config.toml
n_experts = 48
router_score = "softmax"
balance_loss = 0.0129
balance_bias = false
init_std_router = 0.00816
vocab_size = 6747
grad_clip = 1.0
batch_tokens = 32768
seq_len = 512
Below are experts of layer 2 (counted from 0) of a mixture-of-experts language model. Rows are named router (the router's row for the expert), gate (a neuron's input weights, with its number), up (a neuron's input weights, with its number), down (a neuron's output weights, with its number) and show model dimensions 0-31. Each number is 500 + 40 x the weight over its row's rms, rounded and kept within 0 to 999. Numbers have three digits each.
Before each expert's rows: a language model's description of what the expert responds to; "raises" lists some tokens whose logits its average output raises strongly, later layers aside. This comes from a sample of Wikipedia text that the model never trained on.

# expert 38
Endings like -ing, -s, -ers, -es, -ed closing words, e.g. stand-ings, support-ing, greet-ed, Passeng-ers.
raises: ":", "'", " –"
router:539455522417446550460417458436462580480509468466442527493498539437546492522538524531492519483527
gate0:514474479476466473512510467539516503503574527586492561464485588424561534427573391547527527494534
up0:480514533459485465428532461513521482571617536566435598515451571500555419441507455562518536530538
down0:538482475530490445509512488514504520503450489525464530452499495589448493491483544517489494462463
gate1:511501511543504417501532550494558355498517475495550528465503550519518481442486553491470518479499
up1:489505443481553509487594521493550471499530592573454519450462536417478533514508562516477500458484
down1:532532553469479566504517493512507495504532572470487556571482519424466502471520529506536515499501
gate2:456487500465516428459497450553477496552490580462489505568537542532519543501452501483452462555575
up2:472516535455467472458485471578525564564501581465504496551534486506505521505490471513490537543509
down2:504510470459441525495444505497554513528507502496515508478470562501479469480499461480514549514558
gate3:487534519484486510485490558526507436560503502516481485549524462507431461461477450444501538473443
up3:477484507472470521396467559558515482553540532565486486501515523512509461383472516516498489471434
down3:554512513505452483514458482444497544490458505464447501473525479502483503468485531507453513506435
gate4:481446520489508486538554494487508450464479530532506545542472530468442512550483570488501491509581
up4:502572459508457499474450512489509523531513484469495492523581454502564502494557476487495487504473
down4:488521469463465484464418482520503456492524549515430546515525465563382489607496490456521456478505
gate5:508514556592466559471514555403525480483509506500525451544471535494454529539482488503419532507469
up5:567516470485495443473463506474422586467468492422529500502521426566506457417440489537495446555508
down5:454456500584505471457504458503481526529490538509558471483529446550489497515479495477524390456512
gate6:498526445466509484532457522520484536396446527550543487480471509453499593501490419474515513507430
up6:512453541534557464511513454499560431504588476522500557550499503544484479539505514473523509474555
down6:552534502536520513540518530534495534531467436514532534520481492461480557409585443554481436518491
gate7:529560482547541442489552463516513448510513515512496558526540480541551518550517487491525498457546
up7:471502448409526564487435542503500494515538537449513493491486451475495510584536426452493495479509
down7:522473495484549504427490519556528463507512511491571570561541504478539477562528507485494511485497
gate8:557487539527451551526539514548516467430424473436501554550473505525424530552472439425457493547418
up8:551458600540423522521555459464575487525419416444532581524519490541478516530516525441435490538514
down8:499468486508532518510523505478549502493461555552422487533447473457467454451542529459445485496533
gate9:581521485498491511595488502514473449431521443406509530519501532498494552464483484507485408495513
up9:474433511446464491613446483471484488526564513447450532578453505504486490519519492500539445481565
down9:531554463424539497544438478489509491455440474491520448457438531562486508536448542485467516549551
gate10:529498501519455543479449492511522519494490492501446541504529383539434506505515454496450531469498
up10:456514525520465546505473511507534524499481495505482491512535426488502464483522432438494472461435
down10:501532528524475485542573477538461477490547474501482469506513440518541541478491506590538551402452
gate11:496496426478541519520500611546424514502511450507556474440449488521495533557498502555474494472473
up11:522490507518547477525524490520531419536417532496465469526588522525463431550463467471513467507480
down11:548499548501486412490474502427516555561472463516516496504547528451510446483498534554573531531565
gate12:532524539543500480548584518598572460472433507531478515449573509516510498477536454429527499480452
up12:508486458535573479486514502555472504449516500555489514526511557542503403518552413508543486387598
down12:487475474568540563499508465485461556540483463508499527484516563497540464450518429473421532514451
gate13:569451440495524549501505515438517524430440522462507451462484522466482541510447490509492439461536
up13:433536519532498424507547484563392468542508474489522555512498475494519551500595488484536492527457
down13:546475487457480499478480509464411555530456570422541486509515447472580453510518586521519522528496
gate14:508505472464475554523512534558512530530483402512508482442454568562426509619536489504443499501473
up14:433556438450425534485460562539503527524504495525463452484455593537503530527509498503439483490492
down14:469517490562547547479496487557551428490436525551515436530491462483506531459483445462457445540528
gate15:488509528493472539516473552543478513522462555502470452494480555513405475454474481474539506553504
up15:484538544503452539540474524471489553499515523419499450525521539477485436441464470510550496581530
down15:480496554501512489498523550558452471454520531512427477513490468480548474524499504534580543489475
gate16:489495453565598450550589532487552473464531432463513555470497467550527511494504513468512517465499
up16:509507510569491485431539443535556460544549564447478579490496516541538490482502582481554506515510
down16:531489497523540491511487507528496500464410472556514525502470454420491508526427554533529457495519
gate17:511446511481509492488528530483497418491451532506487440453487506456449450467465563499517473461452
up17:487478434473493478496507517475439464491402504460485468490500497453445538451502468514504522531543
down17:485498487506450531599496442510478505490628492478475505495521502539521474454543505496488520483506
gate18:513515489537547472442511535545548522500487481495535533542496476528522570448498557495503495441415
up18:498519483551516468526546517526489471501495510568505481500527513552507412533398466456447464512481
down18:510546435545489501603518438514512513503520472483437435482503506484524471496539469501497479482492
gate19:487592480546495543511510502463444531456542465518478462545435469494490516503524535550420531550399
up19:526532494545456540512497506423453563472510479534494494558490438520526513481522532527455505553431
down19:509501444452447450540497517475534476446498538454514448524518514462440491548476483455527528524536
gate20:404469461515482447540459457572483489579458466470537492478517557484500527497522565515522489458520
up20:459492487449486503544464453540518528595463531443529533562547540489495533532577566513525487459508
down20:485542523411456484508515509523497518518426494465569496541432523524486452450530450540476504475479
gate21:498612489467522504496503521522406538481470499440530420494530505578436512541509536489500492512521
up21:530454518532474535507548478460509476493469526508475502600467475402493526461490550539522470515496
down21:492499530513498440453472484516540549558555509508559506468511517496502527443515514478460533491460
gate22:423475485518553509556500526570476480531517497423540496468451513464554495504514465484523505478503
up22:520447463456547549555447533570449477506448555511511501514499514482436520478511476507494557480450
down22:491467482488509449481498500502424546494513523518553534555467526411568591532444517556537571494389
gate23:541515568475598517509511519488518458506457468389528462525493506462476447522476505515446506446536
up23:478496460494482508518467446478502487535517551537560516508531491483518509496506492541397459414455
down23:485502533534514469469533477488467422487573516481504478474553555562587520454554524582463538513550
gate24:529520571504522494508508512454457480427552519503464508527480533501462479542472494517515519535553
up24:490475534476554517555536515529584470491555607531509566495500510450474474494556487509458523474528
down24:577531617469574506493465513563487552449484425491487535490545548488505522417529495539523455565493
gate25:443586508492430528482503455461417547530524577527464428542509532576488454498506577527508586492546
up25:587445522546504509502455453488624507480488444466494554451465470483494470434476544493518449496512
down25:553418517477499487481430516528447517492508463534472536478509538487502522535460444525479557469483
gate26:467477559500555500378543503521503452534544525461476576557487489520474526526468507478510453556511
up26:497559460507548503592529543566475474474497508560535436490549486555463466519431461505455487465456
down26:541520450515448544553513485522509530507556497488451437479489533474496492511559469508500528470578
gate27:478503590482501492472556498453494426565500535531487475523457505473543407451457437499486476476408
up27:542511386531513458513515484531537522436461446507540519435563447554531513538523465463461475474505
down27:451456490540498474482521468456521460501567487484546437467494494494496464500564539465488496448507
gate28:502497455502498446511483463471453512451481559506496514535490511505573568549534467517494451573564
up28:493451463555471531519516529470585467510535487510537513445423528486429473463505491487501504456450
down28:497548520519533507474570542492530497533538540530521495501494485496491525462545532446533452457461
gate29:478555535480466522428548470480491496482524498444490576586530534488530488578548510506509477467532
up29:489645553474425532431568470500528547479562475442484548576470507534422516541492503529503496509545
down29:461442450587537473521535453535510517451480508512527430446575513516489516490487505436538505474478
gate30:420532546508500533512479481459395553490479522430536416534499491583526484558485536474418478495515
up30:487493522495504500567487451461557484531465475454485478531518508441490495411530483436561451461524
down30:523503573422546438504477535573446483507459509491577513479506490479533505513516472457463559470445
gate31:424463514512473504491521529516520443486515467493482524592505516400550600455525559528555449498558
up31:442473497496544460503488520500395448521552445499468428519440560421497520508510524549524462543511
down31:480533503517545499518557491498466451549516415502525461437495520560546559524513470525526472530486
gate32:494456518502486466470456478509559470548435511575520557453464537527548442553443505457436468568437
up32:497497454492460502502485457495557458583474543506506544408411557491552470464486520474486515590415
down32:453531578518454484497579526578527527484516478556514501536493574560500529502523500460506528450553
gate33:547479486492551502493522487578497507455452521481526503575526502464515482476529461520540485461544
up33:520500524444494487513502504408432576518443408518481407539488497452513550488476552505496487539462
down33:462524422400447511449464481463524499511496547543495488510605454506479471566486456511501511491484
gate34:457448537496477466581519564500518497498491552543566503487490539456472552480423552579444523575490
up34:510479561472455490542445548421486491532474514530524565525384521463459569484525485509522524541546
down34:446562526477517510444468465519556473474467438439573485469503529482520535537408523492478474504537
gate35:502489557500509471475504488465538507522529525461480479483505536487584518527433429467523507459478
up35:454486522537493535465533466468619476482517529501512485483458580498528530542469417438492544517465
down35:545574482540410484542483585564465529521527558486494462459535417524490499478496477441523522476520
gate36:524510497520467540508563548478429511576466524606601506487482468532487585506509459497517480549456
up36:492457582525501467474469523481535441473539474414433497507494475489460432480509570505459506480536
down36:463406506577509491458534534516511548467527446468564554539493512524444519453490477515424507553495
gate37:488419466587521427495537495538466505527479549541576521526521460489483515493452475524481486512474
up37:548459414530595486550516475462458513471469553501524497461541506502435548559522457545531504490487
down37:464500461477455479474519460529472521510612473521503467523536516548401530528537471536490526445488
gate38:539537500470491529476477532546480539453484546491538543533509480524552439449434536518474461534435
up38:541475477503476546489475542475501518427468506539583510521529467492568447520499584540528429483449
down38:517530541466527591525478519498503461497513518520437466469447489498444580457435499449565574529515
gate39:508419442535515457509517511489571494509498549485523560508548471505529533506492443544492468445498
up39:524556517577513466456570525511497483497515454497471565498454518532416550503474553488525535552510
down39:496452491598547486540537504487516480535490450437553516485480546479410621561512495490583560472460

# expert 1
First pieces of words and capital abbreviations starting a line or cell, such as P, GK, inn(ovations), rat(her), c(avalry).
raises: "er", "en", "e", "itor", "es", "itors"
router:494548565501523581454493521522510554457453509474476471478542542482495516498515503540513556512527
gate0:518502456444495507470537562492496510479468525467500518423543524505470527564559544425498491503500
up0:432505490533509531483578609445447548500486484464504506433565515505545524524468485516502476512568
down0:437455520438473510491515460496524552428404548441516546524446479514518443455504512576555530520520
gate1:458568478480582550481612527611490506546559468463402497441537444529455496509467492491477506491532
up1:454554509544464524446582577577478487516501557494450556464547398550521510476442521451521512482505
down1:499553474507493464466506438539460507496515482529439484433473469537553495514456555480497497529592
gate2:518449548489565423462531566478464411531477440530574521442496509512537535456430507488545501485464
up2:505501495478449541534424476523491560518413507455499471526449443471437428583534472493494520440526
down2:516559518534424464456458511464477520479516537445509467519534485513438481497521593562460496477573
gate3:482491449543538530498494485458520409503467542494474509532452535463416554516570563478516519518478
up3:479496536447529492516487506590531527488561525563487530538541415516543447510501474471470453540520
down3:529480545509465463508468518563519535475552424555524440463485465464546469465522479498414441405509
gate4:443513558526533481502447513496463477420515561484452482535558338454474534557503487529457498584543
up4:498487523453477541530468439476418567539515461500448440446548460498478532538471511458458522493473
down4:443520446541403523498513476497488456491512482480458525448487459478489592507487518567507497496551
gate5:522410469476432454545443498524526562487507496596555534491466466533526510474483523548461495517456
up5:504505502484502544489503515490498471467543538490480495582469492485461496525542495452524478493499
down5:390491455534533520495470501474469448468525532510516532493503488531401433536537540439488532510579
gate6:501459531461503509484518540573431494535572422519438511426515479559523460558499470462515474468525
up6:543496492576466497498459476510513421485482577528513467501496433531408484407485570483523529469532
down6:497488415481535507491470493539515535481506528468456484524487457559442434445478588562526478469485
gate7:509537527480510454486447489524472504495504536522507502599463430467552458479500513524493458570496
up7:539503501477462502532438531531475562466490474536476543545476468481574453480496480567533498569504
down7:496494532452552548517479503552604482460440546467550538515500481551426511451466436519521528569500
gate8:444453527491520541532464457471551497530506569571514520542509492479494497559507495469478520556453
up8:554552516483506512491593465433512498459529526445462467414526491527533490511533491523489482524583
down8:485494545461471443549486521446450520461473527513522453449538455475554468458501541508493444501467
gate9:475550502557540547465572543566485505520538425485516494475463385573491468499405546441544500484461
up9:556477495566477459511449483589489504559612481525519512472512509534522512483506512504555537527515
down9:483576495466504574507453454513533620463497555540419501485437519482459536539525494464481507489571
gate10:425499519457489547537489518490433529497508498463520470505529541520474480518494465490550444478570
up10:457456462478538515535518598490476486539463449518520472551446591477444537551492443439442491537470
down10:487484545495512473473480531493462521451523407483558477510406567437502549506460468469468565493436
gate11:483466539465563495452560507482471568508481546558517512433550493509483547523537434473481502513552
up11:541514504568546489558418467583463441534523465477517525431511468490452532493558498551542501451456
down11:543534518486453444509473559530473511515490536537518545475561465468510519472566571514579520423438
gate12:554568530565474499485561483419476541535404484444543454501419523501494541503487462534493438478468
up12:562506508494489465472574447381491522524449485471510454508496479433586495531496491508520472523472
down12:514472416516453518531516514505475532511470483511500503490499495556501468512526496539504481479473
gate13:506372525468497457500551548481492458484453442483510500475442462565515475587494512438471421448468
up13:530587466488477504518494438575568483539539640569517527441444525548485532465539461499490530490582
down13:506521445489455462512464514555448532531487458485491545572480475473439499444449488443530447474497
gate14:470424553553551545508499591458458554564498489529468494445485547453540555505526490512530507503445
up14:517503488549528488538505464506449502502509482530459515449536562509520543573513581535508501548479
down14:493471462547486476478555512485492452535567529523426502490459553502614506491467512501549459484491
gate15:510542519523547517496561447517513471480430498441431494506535512472509517421522470500490496510535
up15:507502565469514503491482489519467501443449486469478562486490404584477493493480491574602487457433
down15:533453533526528504461467463515536495460535488497523575475538510602450513502493508498568492460456
gate16:539527488476459516419509478573513529525512487480602471525535480405515522484551615459478512463476
up16:541531520546544523503492511438521509498512395456469452463465508537431495546435489558497454553481
down16:471474531519553422474483504479552437484504425483529519543468513530423489508503538461458464541499
gate17:499489534472474455477508466488539465509541451512558483497442522490488519550471571550522482426543
up17:443531492530540545483547483532553469535476549490417578482513489555498507499568441497538561559487
down17:483507420556578474496523506487452508506470533540446552510478519533477462518547513503535484581478
gate18:456453534521531480526430479533479503470504557548537451523506483420462446516499463550533500523580
up18:509550514467565485521434516525446589513456512521446454467482511463527513505500524545502457611590
down18:507548497477547467511457481457534498471501540495568615536476480497555549510587495522582590477439
gate19:473510484534462541527527537517622537484477469505464538461402491418499487553503544492467496454511
up19:515479528461518516510533451487444409521563530513562491464519584605458486473530468507568449535576
down19:516413495492559463533427506495487468492440545475462526498443507549533513514488517485470467498462
gate20:539513531452476502483418458493525465551601616497529493475501563515450437485503481547541471486594
up20:500533547423518479520467473438485570529542549487541460467569567416461542476529448572564498545519
down20:484528474419524607463455487461510489486555538477529496517559546541465502441517533508467537529508
gate21:494471471526556463540535499566525414555565462527453548469458495455546532523511551378466455436496
up21:513501473462457535529488564446588505477521391513419497486427553550500570436455483461495561477526
down21:525515547508495492546472494562467432539488546517513568519543440465471504479469503542524529510449
gate22:497436526476546539444491568498459555534468520488541523452478599535555505500535429520517523509488
up22:499524521451521538460494530470501483500512522546435509490519503529541444462475421508480563517452
down22:456390498466442457461446535473514555503469480489507530542554476578514421502507527463447462520537
gate23:437531461482462541519417489545502498465502521540484554484596492512534563559488496508448492506479
up23:517478526504496450436565551491462476496491488465431414501466428517507448435472571541535537501508
down23:542511544486502520422528521519498528498472478490563535477527544528493492434532516465443457530490
gate24:528431529463513535464492442530497492507460496575520480507462631406476492425520580496459486434546
up24:518578493543557527488500543479475502505441511514442507563477519463445585461439439541455518524537
down24:400520387480572433438535453460531513475513489511429432554476496557459447519500510503457489507534
gate25:455467489498478541545481468522535447633460483551424476550458457484462522468489487423481479488529
up25:497472500453487531573485449473555470533494471498474514500517508491494501597450418513499543480510
down25:499539466519422524480522561522564517480480498500513530451497470487475413525514558497498535418473
gate26:524570466543463495523477510528484514569446487473427451466498570464513494477491541416476514557485
up26:520562481498446477522438487561491484503428507479415441517465511531507468496509565430488492566460
down26:507542457571530462477463455458550554506459561432511599488570505490525483503550563511579580477549
gate27:486474433528427585504525448548497513436484570533492455515517478418569548480537504535472530506502
up27:518510520518512454486532485492473469511525416449540499523544507563505493522430514499509412485494
down27:558445580506503448466430539503520424446461504480511530509551433463469551475511546505448540487492
gate28:440459457491495457493539508471521491501565459548527429495538558556504469447489581506465532508505
up28:447478492470458389475485544491510550529515486521508449520560521518524502428423572546504513514504
down28:502564538502491541453504501518497501438549512495570488457484519482479477498503422462515525469544
gate29:531509545530579507435508508547458525549485528502473452519446475537544440451515496442474500454529
up29:515491568544507489412514481572487498552491543484449463504453512563535430405554532486497519454521
down29:601515471514449554496418490518512472483529506509490452448451480514458451431497478479472553502485
gate30:470532519520508479552545498561473449479479525563567468507540486486491503481471549492471471503508
up30:549474516490445476535558532515440500521484502568548440438517519461555486446448509529506532562499
down30:497527517521508474503534492483504489499519579512500508501508499535503443482429478550540528470497
gate31:473542485511459525512563450435501534506549425527511445494472461487542432460520547457477483437442
up31:528540546482535468540462507482514482563488529479500503493484519473508536468448536495540516604531
down31:432502490432544498519488533493497582553485437481530560455472566471549473532507468535478490551470
gate32:544510473475540523486481597559534555510489489492491496475465512420438569460582486482506532482442
up32:491474541494479496537454391472477451509534540529431490554485508591538392522447514484444479504563
down32:446478509557489438550487438428498479441553518519464555555509519527411463505481475461486499513508
gate33:532358448477448535495520529487488513422442479447515530551539564478504561468531539444493491511502
up33:525461460485538381435576514472525492471541570445560502490486504473511521566598581491498485522511
down33:484505530494542468485529491518486495494531498487534547552554466482483512469470521521524449527501
gate34:516494510538525436549544478437536480457508488538561504473536464452514534512514508519448485565552
up34:472459540547500469511501445521499584506506520514539461472528459386558482498550460530475533541568
down34:504544512430508553525485480432438550404539496446528512549506443469486551513524477459508502583490
gate35:538474511543469530551499500439469567418502486440501517533479478484549545597496450494484539525468
up35:521464498552485459460525489464456482532558487489570538416496539533488506470448468571538533375523
down35:463518463505450472520515556478502418454527566563551441558516519513483533509533462483436490463538
gate36:523489547465441481436499463462414482459499414457528504523507524504432439507555586501514537474513
up36:474456495535456428576514522596583475494548583477473491446490480517560509508594502529550469467554
down36:573544521496553523498486536453503479515390497502540522548518512480488555597471494558530501479485
gate37:501510510521516529490560499498502511541450406460487453560435483510460569521513476454534530444455
up37:553499491551448553539478528463511475533486517468485544505517478425582531504513481481429468458496
down37:477453535455505476549517471475425490531493508512408558484417532453528529502525478491416556516477
gate38:566500453528522475408507496526503455530520553503570520492485543500502500595594537535564485441500
up38:558546507460551569477533517498466514562524498585485454449453538538484459535528457516513510455473
down38:464504477515450495485519508460464488527462584521450416520557481479496502546494546515541486491610
gate39:453552569505485502544465468480497451511515488478550480466490483508612487468433448523484457441434
up39:473506557545503509468493457517489496557496558465539450541499477457503446480476473525538503458445
down39:477523504541517538520467500522546491501542504561494439511527571481518437516490471464492431477445

# expert 43
Word-initial prefix pieces after function words, such as un in unsuccessful, ass in assists, con, res, re, dis.
raises: "ver", "av", "vers", "ur", "it"
router:448520479561549518474523449529533539431480552512469515495535523517516456429492456572488526519459
gate0:491522547571425525478483563536428502488528447537413492495530410533437566531597510478484486473411
up0:559567538563441516422459505519472528536550482472453460473511463538474494529550517473510567435448
down0:535540512558401471427480502464489516459469510532447474525562490562461600518565497492528600496476
gate1:550581540528528552493505513471498500475450509517403538513515580516492487456554450489552484459430
up1:590495546516543498489445420510510434418409504536439569546499516495454508497524506557542466435485
down1:532548531571470543430462505458533451469445502556487557518531522530405492525510543570518497492473
gate2:452485470431559453477479544479459511471469461537457481526473462535446552500488468531531398546447
up2:458503479441562453487476488498448471465460492532406493509473472565510517459451463519606487511448
down2:460486512459510458542525469478532517465430463533531466543520444492466463480538507555537529526480
gate3:498514516557451557473479513536472544604473521530457474566531478489529507464496509472546454488491
up3:526516526438560480513462514448513441404519489482522528449477490515472529541457499539469509538522
down3:498489542464568433489519529458466449487559495443509501437428467499463499551474550484466494530451
gate4:515509556510513553531516558446468449588507493444492522525419519473475391492467505543422548463468
up4:530567515490500574516550536493445515553492500456505513468464501489380428466464487488459538496471
down4:490566494514502516543459532474539489578511509475501446502492543458519495480466504519505600432538
gate5:523500532455498496474506569533421555543467466495476529536504539414551459477444457442413380435522
up5:504533514534559521474523529520461508494454433477439529484505566458547428476468556480477493521507
down5:528518502482523509465449524500488475533571530520507486477458524426526390452470554477534476484461
gate6:497449496461395480575502487479501559537534506445443473525480502506498476491514460479478522516471
up6:493490459463444523523563466524522527511546473540470527477468503553544508478455516507477533500426
down6:470444495497464564547468437534597574434438478532455435478481533476424503428439483533487602520558
gate7:540470547428481491426435431489483519558480508509554582509475474406486474537493563540480452458492
up7:485522468524492496507540535500510531461516465481459425500446453480505526503508477431495493534528
down7:427545442561486524473549582492493549502584512415434491494484563512468523583557474479539490544409
gate8:477452515518499493449483505561501510512490485519559500516470467446476570599477578529514529438433
up8:511554523464502538540500511478471499499502510466444483508522512530523458430538444452458432535571
down8:534573464470551545530471548458482484534535485462424514528508503589464483519492447434512463488509
gate9:541515532485533455438496490407474467562448506502486474446529522457476425481530483543533432477480
up9:500456441492489497576486535588523559440577470538572538529495485543503573520488462428447534526468
down9:524511456557532509573446527492494550501536470451555466477507494560438502600487498461461499544397
gate10:499556498414507477515408494500467489542552542487526431497534548472500480563496527499429507492537
up10:521501534525519571453487435531515486497463542481500534513546516435559458588516522520499485506472
down10:454522504455506459494499497478493488440611529487484431480458571520507471535500521499432525433538
gate11:528544596557522479435600525480510521506446444460438513506523503447526548464457445541480480509503
up11:541436470496520530522419559511564457530575574481617483479454524573434497463436495494501550537482
down11:500461470459519469537471488532525502520537542461507442449465598520494489511496509508457560526452
gate12:464500461512549524476491477505574494536542511499487490494481433589556461502493560522533548500527
up12:465467501527438487537507522485462542491451486506533562499517598451452564506495443478460483498484
down12:490539499482491406400469503536456541529535446451524484503463550475496530527535456553471434530419
gate13:543463459524506481557481478444522517518522459489468515509516540462496519494495581477477456593573
up13:486514530473503433487524555539485508532531507486543534511481468517467454512466444507471432442448
down13:452546513506473426437468509460481487503491518451551505540455439577507478485550437494525515503415
gate14:476483514483495608516531519479516500529478474531563512454521488505451555565471556465543508450469
up14:444464519467514527433469507459570515476442541514552475501496502523487508531494533512571473464475
down14:513470500487386423434529434522569440476480540507516502444477516500546513500490551525537538487470
gate15:455464459469504554450548522522489471487500536479446499481496439478458446473543582565547559471569
up15:478546503507461559490431489529460581512492506532465486522508561512532476531519473456480499471517
down15:531466513482435463505475442550474452475569490575594433514561546430526433514504494445466503538461
gate16:504497536489422555490540508432503438558511456481469521449494530524443504510509474404413558488443
up16:454462497581545484541559477500508471453492500489499558463541464538507497485512428474454476551439
down16:509549460461508497505452526509458500498572516442453406408457498474519480554459511425489457437524
gate17:546505558513463491551449502579503492451483446533571495445509403450485542518430466485484492466480
up17:461432471513525475466529527419492493528504515465467517576477559508522479501550518501479500529532
down17:464555497509567505459588509458452529579497497500514554526435529483481466521537493503445466534528
gate18:548571520498494536397560548522406447523515486483484532500509533500486449558444511464485479435518
up18:493495469513440472606472501428515535550441509515498518573508507502456499486451519505530435482560
down18:494452542533555475535484483513551473463393472489498468499476505504499492455540506552494512577462
gate19:510464509471548489507451524487508523498438425512487515450560449472436441469471550475539499529470
up19:483436509492491545502446537541519571508449506542451394501501517493442468483519528515523504435470
down19:491499543416479582569523512538527510501499457512509495477572503491488527486446525499492497512504
gate20:534521536527513616434505536511532435537553556495455511542419595549492511484526523549543522501419
up20:389463425499464471501513466514544607492453415530498519479575429425511469534489516402461502480607
down20:518520457521492421522474545480492537506516466485492498459583499463544438531475499403481465511566
gate21:526525518510539459531505455572545464510541510464504496465492497553513543506514573440635505528482
up21:440538510440524531511537461480488524453482460495487566546482472464496529491459522501457526424535
down21:504545521444489475468516482471415567538498487391484587510448438548508483575503530457480549472533
gate22:490520500499505485456425489473439505455448522409517513537485496442412492475543482472477491500443
up22:472431479504537532542540556491530502493532462568478438528577490529482491550460508553473466456499
down22:496512530510502577469483571565525506503473490511430482472469471498537520514495523512441470491524
gate23:545542566510502502490524560457420445543568527515522514466545528427543439456585483516490423521446
up23:452430404462432545545508437531570557478458467472512513502480499552457553565491492443532539455585
down23:515446386501498551544502528449591553450489504451410471499444506527440518595419462513443497488461
gate24:553486480492536489492556440535488527532491532525516530509508502519510453524493458471508420410497
up24:592570454516511483507515457581522540479441505537578513517530473589496492528448453507496481404517
down24:563497504503501485480550460568520493543480569533494499534512532542539511487472387510531509438471
gate25:507528424479502489517513567505516537528519500535479496531518496490560589485573533505468503541511
up25:547519437506542552488482524492522538513462506534495496562560524488530591455523502512481513547506
down25:491440434515525489514496493479465547451494559516493448533528493537516529484559443445488472536507
gate26:562478434462577487481490474507505477500543482511510501478476487550487533544470543545450536464549
up26:571499438466548427521497472496478484518514478491530507440487499568513524526509533545517538478555
down26:520446485512561467499478482476509519461435515520411489503445496468492558457521465582501549498593
gate27:552474449533502467504599502519516487497469502540537547558492466509442516474477517561538467462515
up27:433490511493495505512492493506469473499516497436449499534547475528543450485474495474421440550507
down27:465499495493548485506461483553526467555505485469471491486482426543539512497452441519471553541478
gate28:488484487514490552484430504517547598576485480442643546529544467496450532553476485478452473449477
up28:556491515488524448535579476424468428448515510544385477454428547472530482453510533471502500549540
down28:579558514480524493489563516508502441461499439515487436449423525504525533522561552490487444524430
gate29:611491514542572498509478516448553452548513562493552481549521465506506504486544460506448500482443
up29:614440514537545505529461490472551473495497559497524496539535433524507523478509446540428520518430
down29:554455512514460487536542479480571454544527583483519564538487474517498511411459465582467512492423
gate30:515503585427405516528492493505511437494528517486463505549470538562478488525421477463489525511484
up30:499513566465441559546488535499480438489518548405593484484498567546494565562557479448540589578446
down30:536530509482484511493528526434444491553500558525489502549495465478483472555501474468450593502521
gate31:532462553447455472509467574579521504491507530470537484496488531499507537543572446439498511545478
up31:490452460494548561563511448423478490543441478537583513447519521427527492542443523540532431463541
down31:454481528507511539443519469382499560498425496525451517523538523515443477511522474459512432462432
gate32:463515493471513452510535554468499408435596506476536545408467498549537565462473511462519509574489
up32:531543493524517490497471474505515559541394497491475406542538460478524447570556473462441457420557
down32:483532433514511572441404508586490488549435531452531412569546485476463491466486568477475457441501
gate33:442510451537456468454500504498507542507493487483471457515518506551517509505457459516488470530603
up33:443546472524430524482515514464485534482478506484454436527504526517542511462505441516505499542561
down33:454466536532549576525509462436491514437429534546498486448476510541552535484460476515512538518531
gate34:458495479542459534458562494568410466479481482464543499484452551479557532496432488527497527539464
up34:539477557455577447521460540451550524508551536577390477490535431487417474524565474436519471501491
down34:521510543444568471496482510444512459535571499492485527511475526457482464582529459411477509452486
gate35:503517453531537446411542503445517478551505485423588501503516569458555462481501556509500464530565
up35:449535485528563469436561512500504497551547493343570479530498574432547466469525562519515471543474
down35:502434504499492481466504472480596494434499494522558469460517512454543447436502467555535530489612
gate36:487538495492484411473436517436443478430545533489461484409475546490461557441494563488591503542477
up36:459487495551481446526452520438430544479549530512450564456455517498458603480443553520584520521524
down36:479423450517504470505453470437459495444501564524467559480500514488462541517396555510577498467539
gate37:526577562523462551481534517550528565517519444492438472504478466427539487490455508496480506456467
up37:493459446496564454478452460507480450528449503504542519476565513538458465550568516479576510532503
down37:450413522438517456448510484522484538421467548510489485514468558572382453523539456538531473528550
gate38:540534488500485586482477474549424622511508518520503490410479548485474488504556566490531547457521
up38:552514496507529441572473516477546470489474506552502491513543440539492476445380484550476454486481
down38:485478491570491483507445509505516484413408500495485491513581483507506531504524463519506483476481
gate39:522515511501539430477512498440517454603509493522492554479559507415559577519471501485538505569577
up39:484509491515505543540513480573454554469529518459524476486486569586395464522563468487471585519439
down39:498483530433476538465446547520406507452485510478525467538414478510499455530594535424500470455502